Below are experts of layer 8 (counted from 0) of a mixture-of-experts language model. Rows are named router (the router's row for the expert), gate (a neuron's input weights, with its number), up (a neuron's input weights, with its number), down (a neuron's output weights, with its number) and show model dimensions 0-63. Each number is 200 + 20 x the weight over its row's rms, rounded and kept within 0 to 999.
After each expert's rows: "comes after" lists some tokens at least twice as common just before its tokens as in all text; "raises" lists some tokens whose logits its average output raises strongly, later layers aside. This comes from a sample of Wikipedia text that the model never trained on. Tokens count by the router's weight.

# expert 13
router,170,221,182,228,217,199,192,189,197,165,225,241,188,206,246,218,216,189,182,219,213,258,228,187,181,202,198,190,206,182,171,220,177,168,211,236,181,211,188,183,201,201,219,175,159,207,187,200,190,203,174,185,184,200,223,224,184,223,171,231,207,224,196,220
gate0,207,206,200,224,205,206,213,220,222,147,187,208,199,194,182,239,212,175,196,185,168,207,201,199,232,232,219,193,207,188,201,205,171,194,158,169,197,179,183,240,202,170,160,216,172,214,217,198,227,227,208,200,158,185,190,191,196,189,178,179,166,221,220,220
up0,191,192,188,205,205,233,203,199,226,182,209,206,220,167,184,236,212,142,212,201,177,187,204,217,238,201,221,206,190,207,197,199,187,191,170,200,195,203,196,205,200,208,181,166,188,196,198,193,244,220,194,202,169,182,209,202,177,172,159,200,183,213,185,239
down0,168,155,206,242,210,212,218,223,248,181,187,225,192,228,216,210,201,187,168,189,230,226,211,174,188,203,220,193,196,215,192,208,204,180,206,211,183,237,219,215,190,207,205,216,183,195,179,218,202,141,175,207,231,218,202,201,192,209,196,215,200,182,189,197
gate1,184,221,194,150,192,208,184,165,196,175,222,226,204,190,224,204,198,229,219,188,174,175,199,180,204,197,195,227,176,221,181,163,206,197,208,225,208,220,225,200,212,233,192,198,210,217,192,194,208,206,193,156,228,236,202,206,217,203,197,209,217,201,191,202
up1,208,210,201,210,229,205,202,187,154,224,172,207,198,227,206,198,183,153,182,181,192,228,172,180,197,211,214,209,189,187,232,228,243,211,203,200,156,182,207,219,237,159,188,231,219,216,178,228,195,187,191,233,199,176,218,201,175,187,198,207,191,209,186,195
down1,194,210,209,176,217,166,203,230,170,201,182,197,181,196,193,176,162,204,176,189,204,187,205,214,205,172,205,197,208,190,258,211,208,220,245,169,170,193,186,207,205,189,191,209,205,252,204,208,195,177,185,216,197,215,180,182,164,203,223,200,192,183,203,197
gate2,243,222,186,172,204,222,181,226,216,204,220,221,160,178,232,205,210,184,171,194,199,227,221,182,228,218,187,195,165,196,233,217,169,171,202,201,188,223,185,171,164,180,195,223,165,234,199,204,187,179,210,198,171,203,237,217,228,192,168,217,173,180,185,172
up2,245,219,163,152,194,203,170,230,205,214,212,218,168,186,214,221,196,188,172,195,203,210,208,163,216,220,179,200,177,212,224,234,235,189,195,193,188,215,193,169,189,213,198,219,186,232,190,162,209,194,199,199,200,224,249,168,208,196,173,216,188,221,203,201
down2,232,201,212,162,206,206,160,216,180,198,174,195,170,209,202,192,202,209,191,156,227,213,221,162,194,207,223,170,216,189,174,204,199,179,225,234,205,206,218,182,210,201,235,197,181,190,189,185,193,171,189,160,234,196,203,240,220,211,200,239,200,234,189,158
gate3,198,189,199,185,194,200,212,221,192,218,187,199,221,194,193,200,233,195,219,186,171,205,170,215,232,178,225,241,189,202,177,183,208,188,221,187,173,215,194,173,162,182,197,198,186,199,174,165,180,206,178,236,200,244,190,203,195,239,197,219,212,206,191,220
up3,177,192,198,178,185,197,191,223,192,225,173,175,189,195,193,206,224,202,222,178,205,205,164,197,203,200,206,192,206,206,195,178,217,197,212,214,180,241,204,166,174,201,219,194,222,191,200,174,173,205,175,220,180,223,189,186,197,214,194,226,222,194,214,208
down3,215,164,204,215,211,222,191,228,205,189,189,216,182,211,214,186,218,197,230,208,203,205,154,207,216,194,241,228,182,224,188,187,206,238,211,189,190,216,186,181,211,183,209,201,213,216,191,197,198,223,244,224,242,208,190,146,209,194,220,171,219,196,180,210
gate4,158,212,183,219,222,177,187,171,220,188,207,244,222,195,179,238,199,194,208,188,222,234,217,218,186,197,175,212,210,223,211,183,196,215,211,226,194,202,210,211,203,217,208,179,202,238,179,184,207,182,180,213,190,208,185,182,208,164,178,189,207,179,200,175
up4,156,209,175,217,217,202,191,186,190,209,154,238,220,202,180,206,206,189,201,204,243,205,238,206,190,197,195,188,178,193,221,157,223,226,204,217,192,180,179,197,210,194,211,161,196,215,192,187,189,200,206,207,198,200,187,210,210,161,215,196,224,199,217,207
down4,222,207,207,216,178,180,193,183,203,211,208,226,192,200,177,219,229,189,211,204,217,199,207,215,181,182,193,171,212,183,177,200,182,202,199,200,183,217,234,188,196,168,229,225,183,175,196,182,185,182,176,190,206,221,177,210,236,209,173,146,218,186,228,191
comes after: " to", " the", " and", " s", " S", " in"
raises: "c", "p", "f", "m"

# expert 33
router,161,254,188,212,195,222,170,196,192,184,201,228,177,212,181,200,173,203,193,205,209,178,224,196,156,191,219,223,199,193,173,222,231,213,211,208,186,208,202,176,227,196,199,167,209,227,184,222,175,215,213,168,198,205,175,205,178,200,198,212,221,208,220,182
gate0,180,217,219,197,166,227,192,213,221,195,221,219,172,159,186,198,229,213,195,177,193,208,232,220,174,215,204,240,221,217,228,211,223,197,191,220,220,199,191,213,235,182,174,161,199,195,187,196,196,173,196,169,188,207,202,206,180,187,226,178,208,210,179,179
up0,152,210,215,190,188,236,212,213,205,195,204,209,181,167,210,213,203,228,206,170,183,211,226,233,192,202,224,234,225,199,218,238,201,194,183,226,187,210,173,208,221,183,184,174,181,162,191,187,207,199,197,159,184,196,203,210,182,185,211,192,229,228,194,207
down0,202,186,221,198,200,218,213,223,222,243,189,193,220,184,221,221,220,185,172,205,167,209,202,221,199,162,195,184,204,234,204,201,205,222,215,209,180,233,166,180,210,217,229,200,221,218,243,220,207,205,243,214,189,191,212,197,175,201,265,175,191,209,199,184
gate1,196,201,184,220,202,215,213,216,236,200,234,219,201,177,186,190,219,236,200,194,194,244,172,206,185,213,214,210,229,215,177,194,180,169,204,196,190,176,195,212,233,188,223,199,220,172,196,189,196,171,211,185,180,160,157,157,212,205,238,199,169,187,233,198
up1,218,196,174,211,204,235,200,236,205,218,237,223,206,198,191,199,204,220,205,181,200,228,206,207,210,200,192,200,217,221,185,167,196,157,186,183,217,179,209,215,227,202,251,175,220,203,198,177,190,155,191,187,199,181,135,153,215,195,231,211,182,213,211,206
down1,210,208,210,231,200,173,198,216,197,204,198,172,206,164,225,202,199,200,172,238,205,207,219,234,224,177,202,237,203,194,172,194,208,214,222,203,194,207,232,219,201,202,277,223,217,203,222,211,182,204,196,139,178,177,178,214,190,200,208,221,185,202,193,228
gate2,205,208,231,207,227,220,205,193,206,248,214,223,213,209,173,232,240,199,192,162,189,190,174,221,194,212,194,203,209,177,222,196,169,191,189,209,197,232,209,194,196,218,226,184,222,198,195,209,158,187,197,182,193,206,193,220,169,164,196,207,209,160,203,171
up2,216,217,191,198,190,171,189,207,139,226,191,187,181,176,213,212,187,189,193,210,180,215,187,152,184,214,200,205,220,236,222,222,191,205,209,229,192,196,210,200,209,184,167,191,180,194,189,206,220,214,183,229,237,180,192,183,211,220,188,214,187,251,193,208
down2,205,180,202,211,175,185,186,180,194,191,193,167,203,163,208,215,179,211,170,188,211,222,186,190,193,212,210,195,211,200,188,213,158,224,208,211,185,162,207,199,244,178,210,166,162,178,194,240,223,189,206,227,226,220,215,202,205,208,198,198,218,204,162,199
gate3,182,223,221,192,193,223,179,208,233,189,208,255,202,198,204,217,190,213,228,242,195,217,195,173,179,204,187,186,218,214,179,219,211,192,238,172,251,166,201,230,199,209,216,195,177,195,215,178,212,222,178,179,190,173,209,221,195,182,195,181,205,241,179,210
up3,217,171,209,197,166,200,212,198,206,183,198,178,193,193,222,180,215,195,212,161,206,192,197,205,187,220,185,179,182,196,207,239,186,238,198,243,188,204,180,204,184,192,198,225,162,193,208,223,199,186,204,209,228,174,210,189,177,153,223,214,189,217,217,189
down3,208,199,228,167,220,188,190,171,221,191,228,186,204,206,198,201,217,190,173,165,193,215,164,176,193,217,208,172,204,203,203,199,195,164,217,169,198,196,176,219,208,232,227,221,225,198,192,211,187,231,186,212,195,225,190,190,187,229,199,236,201,207,205,191
gate4,208,231,191,201,216,182,191,218,172,183,209,160,253,188,210,208,185,212,216,219,171,177,174,233,191,196,204,203,197,195,196,207,214,181,186,218,210,178,208,213,179,220,229,160,210,244,184,186,248,227,195,172,180,184,186,203,215,210,195,164,215,205,214,190
up4,207,202,204,197,187,208,210,199,208,217,194,212,191,206,234,219,235,191,192,192,206,222,222,173,242,218,209,181,198,234,208,195,215,232,208,227,190,211,209,158,198,216,191,223,226,181,213,206,160,148,189,230,219,191,228,167,181,212,213,211,205,200,198,194
down4,243,212,205,209,211,184,228,210,214,197,218,196,204,226,215,236,224,209,216,177,215,194,206,209,218,177,212,249,192,152,195,184,179,170,193,223,209,205,239,166,185,161,243,215,198,231,214,176,185,202,192,210,190,207,207,176,183,185,220,153,197,220,185,226
comes after: " |", "|", " ", ":", ";", ","
raises: "1", "2", "6", "5", "7", "3"

# expert 93
router,220,210,209,189,163,179,199,208,194,199,205,205,198,200,178,176,175,180,220,212,208,213,188,188,209,198,207,205,210,224,191,207,217,205,194,191,179,188,213,166,217,220,222,208,217,187,174,188,159,181,213,180,179,199,188,230,200,184,244,172,210,185,183,194
gate0,201,176,215,202,199,172,218,205,201,229,193,182,189,234,196,191,151,195,210,191,191,220,190,199,211,172,217,214,199,222,203,192,181,211,200,173,206,211,205,185,187,207,221,204,198,251,200,218,233,193,218,191,161,230,203,185,183,230,165,177,212,122,207,225
up0,206,189,166,182,200,200,225,250,192,194,192,207,213,181,256,199,194,199,202,203,211,218,212,199,191,186,168,192,167,191,229,201,188,192,205,186,204,204,261,190,206,170,192,202,216,211,196,217,209,209,174,188,167,199,220,179,203,215,198,199,222,183,223,221
down0,199,173,206,155,168,196,185,207,195,209,219,201,185,203,192,206,202,204,199,176,211,216,219,189,183,187,185,225,218,143,232,204,206,198,196,193,182,222,180,161,222,190,186,194,177,215,218,203,209,200,195,179,161,223,206,133,222,244,202,215,200,185,225,213
gate1,220,200,172,201,197,225,218,214,200,210,177,202,176,200,241,241,204,218,213,194,207,185,192,224,167,223,230,228,219,222,166,202,187,186,208,187,187,219,198,193,177,202,220,208,195,166,191,186,185,240,191,179,167,179,206,208,162,222,198,185,196,163,175,193
up1,176,233,210,176,171,195,182,185,191,211,187,216,209,208,185,198,207,250,179,220,194,182,209,201,225,168,216,201,208,215,200,204,186,212,235,209,187,184,228,187,218,198,201,197,200,181,171,183,195,165,211,187,169,202,226,207,244,213,244,214,173,193,220,189
down1,152,197,233,230,254,197,195,194,215,227,190,201,174,203,171,200,186,196,198,194,202,194,193,212,212,199,166,219,197,178,213,210,214,189,202,216,189,176,175,154,200,217,208,183,202,200,196,177,255,237,205,167,208,191,173,191,187,176,177,175,198,201,219,212
gate2,211,175,205,194,185,210,169,202,200,226,234,166,183,188,211,244,219,229,207,222,190,198,218,247,232,188,233,172,216,191,224,221,240,173,199,182,179,229,213,229,217,177,201,215,215,192,208,157,169,213,226,211,212,205,189,183,208,178,222,186,217,186,178,237
up2,177,192,205,221,209,207,194,179,204,153,176,202,176,180,200,204,197,195,225,236,215,220,208,228,214,180,210,183,198,223,182,220,165,190,199,231,223,213,236,206,211,176,227,171,227,162,226,206,190,185,230,190,165,192,205,177,188,177,206,208,189,204,157,206
down2,205,219,184,227,192,182,215,225,211,212,165,218,215,234,182,227,220,211,218,199,239,198,167,201,218,207,203,237,150,174,203,189,170,218,213,247,186,182,211,218,208,201,197,189,235,171,215,182,254,187,178,183,211,214,151,204,191,190,196,198,161,199,215,201
gate3,215,202,180,172,210,214,227,239,191,193,181,179,192,227,162,176,197,207,199,220,182,189,219,193,246,152,239,216,217,197,202,187,174,201,172,197,202,225,222,213,187,200,186,193,227,197,195,216,193,168,172,200,171,165,184,189,205,245,166,190,189,171,173,216
up3,235,213,198,213,195,200,218,262,192,186,206,176,176,213,172,176,193,175,202,182,202,181,233,185,246,208,218,210,209,201,188,208,189,197,161,195,180,198,199,222,194,194,161,211,201,217,199,213,186,179,169,234,199,206,204,206,247,235,196,178,210,167,212,201
down3,185,207,235,205,201,214,167,214,207,182,165,226,202,181,218,145,150,231,206,207,162,170,207,191,218,197,204,196,187,202,243,214,207,218,211,192,202,202,231,203,203,173,200,153,181,217,195,213,200,220,171,182,199,207,188,182,213,231,210,228,229,176,186,236
gate4,217,214,207,160,222,206,199,226,220,231,233,197,174,212,195,218,198,166,208,181,192,205,221,206,255,198,192,230,194,207,210,158,224,192,196,208,190,236,223,182,156,218,186,195,217,202,173,205,225,197,188,203,215,178,207,204,219,199,216,225,202,226,191,221
up4,195,205,213,196,224,216,177,219,223,199,224,208,202,203,196,215,209,186,214,159,151,169,229,187,243,214,204,218,214,179,221,173,224,186,175,207,194,230,197,182,173,211,206,161,227,183,170,221,214,187,199,184,199,221,220,189,216,185,207,212,198,206,179,227
down4,231,190,227,192,216,225,184,191,204,179,220,252,216,196,187,207,199,160,178,204,222,204,171,213,223,227,193,208,186,225,171,160,204,227,176,219,183,213,231,182,228,207,216,196,194,236,185,191,225,202,189,220,248,188,205,165,201,168,194,244,170,191,210,216
comes after: "\n", "i", "an", "on", " All", " Al"
raises: "R", "N", "G", "L"

# expert 45
router,201,169,203,199,224,230,184,230,179,223,228,204,178,229,194,240,187,178,179,197,186,165,174,224,196,180,209,242,190,229,220,199,220,231,208,192,201,161,196,223,203,220,193,208,190,191,197,221,239,231,176,205,227,205,218,186,225,206,227,187,221,198,204,202
gate0,176,192,222,192,187,204,195,161,215,205,220,229,181,185,186,217,211,224,185,201,190,188,231,190,234,173,250,218,193,206,210,192,194,226,212,189,202,210,220,202,209,221,164,205,172,211,188,171,181,183,183,182,213,205,178,171,189,192,190,245,186,216,203,220
up0,207,203,156,212,223,183,191,232,173,185,215,191,192,189,213,194,186,168,236,213,208,218,214,197,204,209,202,196,233,181,153,225,182,193,201,211,209,197,198,210,202,198,217,203,189,178,192,237,215,209,179,188,161,200,180,197,186,173,192,171,219,187,214,217
down0,212,194,228,191,179,167,224,224,206,212,180,184,241,202,199,199,197,174,222,210,180,163,186,234,203,171,198,170,205,202,202,232,209,174,224,189,230,213,218,188,198,193,178,261,184,182,201,146,194,191,210,194,175,182,161,175,173,185,207,229,174,210,194,214
gate1,193,217,227,188,207,181,245,195,196,224,196,199,212,215,203,195,178,197,235,217,194,229,216,215,188,222,190,214,207,210,207,214,178,226,229,162,144,206,180,190,205,172,168,207,190,203,188,156,180,198,195,202,252,206,191,227,158,194,196,189,217,209,218,252
up1,212,237,220,169,138,177,227,187,210,195,200,196,160,203,232,205,190,200,167,196,196,224,195,209,219,184,217,188,188,261,217,197,209,197,221,225,213,221,194,200,185,197,210,225,188,215,192,210,203,211,204,218,197,233,264,167,232,213,190,184,188,187,196,217
down1,201,209,176,184,182,214,213,168,207,180,188,207,160,213,194,186,179,173,197,217,195,211,204,178,194,192,206,212,172,181,208,206,173,183,188,197,190,196,192,188,185,215,212,188,229,242,190,234,229,205,231,211,182,168,179,226,216,213,204,197,177,235,191,196
gate2,228,170,161,212,225,193,170,198,207,199,219,148,217,198,203,199,215,235,212,204,204,198,224,201,183,188,173,184,205,189,190,178,188,170,201,205,193,135,220,225,224,199,226,186,207,178,208,205,221,199,198,211,189,179,221,191,207,204,220,198,214,197,186,214
up2,199,182,200,208,191,181,176,184,177,225,183,201,201,193,204,201,230,214,208,218,192,237,238,210,196,183,183,169,222,200,149,203,212,188,204,198,178,197,225,192,212,199,203,177,202,188,214,196,210,196,196,199,190,207,227,236,190,189,236,208,192,259,181,184
down2,205,199,208,186,194,221,176,209,217,180,229,201,182,221,208,173,185,204,214,164,196,166,191,195,233,177,193,264,174,173,216,187,209,198,206,195,196,169,183,212,189,206,212,221,209,195,181,198,221,218,191,182,220,214,214,196,190,196,201,176,200,225,240,182
gate3,196,209,182,200,193,220,192,217,222,166,172,208,215,232,208,224,208,189,224,191,200,200,186,184,221,166,212,185,191,202,211,177,198,198,214,209,226,184,193,213,188,207,214,207,213,178,232,189,231,166,187,216,187,228,216,155,216,200,221,198,197,185,241,204
up3,207,177,186,237,237,241,210,182,216,220,225,185,208,216,203,174,218,190,200,201,186,209,214,178,212,163,215,200,209,218,202,189,193,187,197,214,211,191,191,229,170,171,234,217,205,192,203,182,218,205,199,207,184,201,223,198,231,194,212,219,182,191,227,189
down3,200,228,200,189,187,189,168,170,211,248,189,202,201,198,195,205,232,179,189,201,195,205,225,152,161,195,197,228,175,189,224,166,185,218,180,182,222,195,212,135,205,225,213,199,214,185,216,249,185,218,207,185,212,171,235,200,203,177,209,186,210,208,197,201
gate4,194,186,200,149,180,231,185,209,229,157,215,222,186,183,219,165,191,183,190,202,167,188,174,185,194,219,194,198,213,197,205,197,191,181,216,188,183,173,208,191,165,188,219,199,212,179,172,194,189,204,176,199,197,235,195,171,214,226,198,177,167,185,203,183
up4,217,187,178,182,217,211,202,202,231,194,201,198,225,193,164,209,190,173,222,183,252,169,198,186,194,195,184,177,163,203,216,220,166,213,192,201,241,181,190,207,232,205,213,246,169,172,185,179,181,212,200,199,201,204,190,203,207,206,188,217,211,159,239,200
down4,217,206,193,218,208,202,196,183,180,184,212,191,192,226,212,179,225,210,182,193,156,201,161,182,192,188,206,205,186,218,212,227,206,200,182,200,230,243,172,201,222,229,215,165,184,196,213,202,183,179,215,193,222,176,185,198,161,177,213,211,203,212,204,221
comes after: "A", "S", "C", "E", "I", "R"
raises: "C", "T", "S", "D", "I", "L"

# expert 83
router,183,223,200,180,160,206,193,218,184,219,195,213,165,213,214,183,182,193,186,167,192,208,230,195,189,192,207,232,231,213,182,227,198,193,204,194,186,226,238,188,185,210,210,211,194,197,186,241,194,178,191,180,207,182,209,230,205,240,187,219,178,184,229,202
gate0,217,191,199,191,222,184,192,217,174,198,245,178,222,192,200,199,203,174,192,198,184,189,208,168,191,201,213,208,212,188,239,170,213,205,154,188,195,186,208,201,236,222,192,231,183,180,243,206,208,197,172,220,217,173,217,183,210,158,209,244,170,243,197,210
up0,213,213,227,204,211,190,194,231,166,193,214,209,217,207,178,199,215,187,188,175,229,214,226,217,193,228,189,196,227,197,148,186,199,204,182,182,213,164,204,223,205,205,162,191,194,187,199,218,186,221,169,196,199,212,185,226,213,234,204,196,194,205,189,200
down0,160,206,192,249,205,210,188,191,221,230,218,206,176,225,212,214,182,201,183,191,189,181,232,184,199,204,201,227,181,211,234,203,207,211,188,265,165,189,195,193,179,234,199,223,184,180,185,203,199,192,157,201,181,239,189,199,221,194,219,159,182,200,178,211
gate1,187,224,184,203,213,203,199,214,215,172,200,230,189,201,191,194,154,234,179,179,187,167,156,203,206,222,205,244,212,205,217,210,179,215,220,174,199,182,193,197,162,192,196,189,203,173,185,237,194,191,183,181,220,219,217,197,212,218,188,176,188,225,181,173
up1,211,217,199,175,189,184,171,185,178,218,195,200,180,199,212,200,174,201,210,210,202,172,186,218,198,197,184,151,151,199,216,193,237,208,203,203,222,179,201,193,235,206,221,203,158,206,217,205,219,190,211,213,168,185,202,212,214,223,201,222,169,226,187,226
down1,171,223,192,206,202,226,236,200,210,217,200,173,188,193,187,175,214,221,206,177,173,206,218,195,159,195,204,192,204,188,179,208,169,177,218,221,208,240,197,198,196,246,228,194,159,203,169,206,216,176,182,182,218,187,193,180,163,188,208,191,209,151,231,205
gate2,172,187,207,175,225,213,190,154,233,193,202,218,201,200,207,202,204,194,208,149,178,229,210,195,162,165,196,210,223,202,240,200,231,187,205,241,214,175,190,199,224,218,185,207,200,216,186,228,200,194,210,213,229,198,199,200,190,191,211,222,156,184,212,231
up2,241,204,183,249,207,194,195,237,156,217,189,169,216,198,193,193,218,208,169,244,235,181,193,197,225,216,199,172,186,223,170,180,185,205,183,177,186,212,222,192,187,181,200,204,200,176,220,167,224,201,194,184,201,190,210,190,210,214,170,195,218,224,187,179
down2,193,181,186,199,231,190,221,182,162,207,188,169,217,226,253,238,215,213,190,165,209,185,204,220,200,166,207,171,176,206,229,247,207,203,164,211,201,185,203,199,220,230,182,195,191,237,172,198,208,207,189,220,193,228,227,171,176,188,190,189,191,150,167,203
gate3,225,222,183,170,201,177,213,215,212,187,156,151,192,185,198,215,195,184,207,200,207,192,225,208,229,190,197,205,224,183,194,232,220,225,172,207,204,200,209,228,212,198,197,174,197,161,172,200,199,185,193,212,251,198,208,209,178,210,206,213,234,182,186,207
up3,182,200,187,171,161,197,213,201,208,217,216,213,240,201,185,195,213,198,211,240,211,191,183,230,156,207,229,189,174,173,202,191,209,224,171,198,214,187,209,216,209,230,183,197,166,218,200,207,189,202,200,231,222,196,211,203,221,206,220,200,221,187,218,182
down3,202,174,227,211,197,178,221,159,208,156,177,195,195,209,193,209,206,171,162,189,164,185,199,200,211,198,149,161,211,192,202,181,187,193,181,172,215,207,226,213,227,216,215,216,215,198,191,142,232,208,175,206,213,189,171,220,188,196,171,201,188,198,189,212
gate4,181,186,208,147,198,201,202,194,198,219,186,204,200,190,221,205,216,193,237,186,165,185,185,195,200,177,193,206,176,176,226,215,191,189,199,195,175,214,183,220,170,209,154,215,197,175,213,180,214,231,217,209,152,170,183,213,188,228,190,155,188,222,202,198
up4,221,211,247,188,179,191,220,205,186,176,180,190,193,173,191,233,225,232,204,199,180,187,172,190,208,195,223,198,201,184,182,215,189,219,179,205,171,186,196,194,182,182,175,188,187,173,180,176,207,251,195,194,222,178,178,222,181,211,199,183,211,200,224,204
down4,170,210,193,186,238,173,179,172,203,191,208,181,190,167,204,209,196,193,229,184,209,203,223,203,182,219,185,207,216,207,210,203,213,213,207,177,176,207,209,209,187,165,201,192,175,192,210,203,184,167,216,215,170,208,172,225,197,213,188,225,225,172,206,205
comes after: " ", "–", " (", "-", "/", "_{"
raises: "9", "0", "6", "5", "4", "7"

# expert 47
router,172,206,223,216,211,204,194,203,193,237,226,210,189,172,182,172,203,175,189,202,204,198,208,167,182,240,188,211,189,225,181,220,216,200,240,226,180,164,221,201,167,207,209,218,163,196,195,227,199,232,235,201,215,238,219,182,235,199,233,202,218,191,203,170
gate0,184,204,191,189,232,216,232,225,192,198,187,204,185,162,199,171,203,164,235,209,173,231,226,196,217,198,196,194,212,190,184,238,201,196,203,208,202,177,204,207,201,208,173,206,192,207,200,202,235,221,249,195,193,201,167,229,229,204,182,180,193,200,241,233
up0,221,203,207,187,220,198,205,199,214,217,195,207,186,225,190,237,206,194,227,187,207,225,199,156,243,215,204,160,184,198,200,195,213,187,216,195,205,195,179,183,186,198,241,187,235,178,194,177,205,247,237,221,187,220,232,205,200,239,167,206,213,167,215,213
down0,182,209,216,223,175,211,160,206,211,221,204,225,221,229,201,178,208,227,232,235,211,182,198,215,195,196,150,200,170,196,203,211,202,200,209,196,221,197,210,214,207,233,238,206,256,188,161,197,183,164,227,177,187,219,207,214,205,201,186,202,185,161,209,197
gate1,187,193,200,217,201,220,219,207,207,174,190,205,179,192,181,171,228,204,180,207,179,186,204,182,198,196,223,234,189,198,195,232,199,225,213,198,215,198,173,216,194,183,190,221,229,190,190,239,215,241,215,206,193,177,240,220,204,197,193,180,183,215,195,240
up1,211,193,186,181,212,187,197,192,168,210,204,203,204,175,181,225,196,180,154,227,194,217,222,207,173,218,175,208,190,237,218,219,178,192,209,189,192,244,215,236,216,213,208,201,192,246,193,212,187,190,196,189,197,215,205,185,240,160,185,190,191,193,211,238
down1,180,206,219,208,210,178,206,192,206,172,199,186,180,200,172,170,208,203,211,189,196,202,199,197,200,222,143,227,214,195,202,199,185,214,213,240,212,206,190,130,222,190,218,234,201,216,177,191,201,206,200,215,216,165,187,194,212,211,198,212,192,218,249,183
gate2,214,209,206,172,202,225,189,214,173,202,179,183,203,189,177,214,201,198,189,212,201,191,238,218,202,230,191,194,165,203,181,225,193,195,211,209,210,230,232,212,185,167,195,190,208,216,196,174,169,182,189,222,173,195,203,208,212,182,229,213,181,241,213,208
up2,217,198,176,192,195,172,210,218,205,215,188,182,237,195,172,208,172,188,186,207,200,193,233,176,195,214,217,179,184,218,193,183,198,167,179,214,207,213,233,198,236,193,189,174,217,207,185,185,207,167,237,186,193,182,202,177,208,201,246,197,218,213,202,214
down2,191,224,215,206,252,167,218,239,208,208,205,189,195,175,218,205,200,202,186,195,160,192,201,203,201,193,154,200,231,167,205,225,176,219,184,220,182,177,196,195,218,202,209,186,179,207,198,195,202,188,209,181,180,158,135,172,199,195,210,205,182,206,215,179
gate3,213,189,207,195,161,216,206,224,188,229,171,179,172,220,215,189,220,211,233,199,202,220,169,183,224,225,189,238,202,209,203,214,203,216,218,200,201,193,187,223,194,198,188,197,194,203,194,191,193,241,216,221,224,218,233,189,216,182,225,211,187,161,181,200
up3,182,218,193,216,213,206,196,183,204,174,211,213,204,170,181,219,178,180,182,235,206,189,220,221,196,187,219,158,208,187,216,171,191,178,186,190,213,197,207,179,193,207,217,185,201,192,174,211,195,177,221,188,176,184,201,207,192,216,175,187,233,220,235,221
down3,182,216,195,163,213,201,187,199,199,205,191,152,212,199,253,222,242,207,219,197,174,191,195,207,217,211,150,208,194,180,178,179,197,200,225,222,232,199,202,240,228,179,184,167,193,180,181,160,199,196,222,177,215,169,216,204,197,188,191,195,190,211,209,225
gate4,195,185,224,196,183,147,190,212,199,198,212,206,232,201,202,211,245,181,183,211,203,218,203,212,181,217,191,191,210,180,199,228,208,231,202,201,204,205,156,185,238,202,189,209,165,205,196,185,202,210,185,192,181,223,210,216,220,210,240,188,179,201,241,217
up4,197,196,201,193,172,176,154,217,201,180,218,177,194,184,218,210,237,167,183,214,198,205,218,198,183,201,179,187,210,138,201,215,215,215,203,198,189,217,159,170,225,204,204,192,150,191,182,176,205,202,193,195,181,216,214,232,226,196,213,212,221,201,224,217
down4,221,184,180,171,203,213,212,183,213,220,211,203,163,185,217,218,188,189,189,220,205,257,184,213,192,185,179,169,220,187,199,204,210,177,227,216,201,208,213,161,188,191,213,185,204,212,233,207,174,230,199,196,232,208,217,226,207,185,197,226,204,206,224,199
comes after: "0", "9", "2", "1", "8", "5"
raises: "1", "2", "6", "4", "3", "8"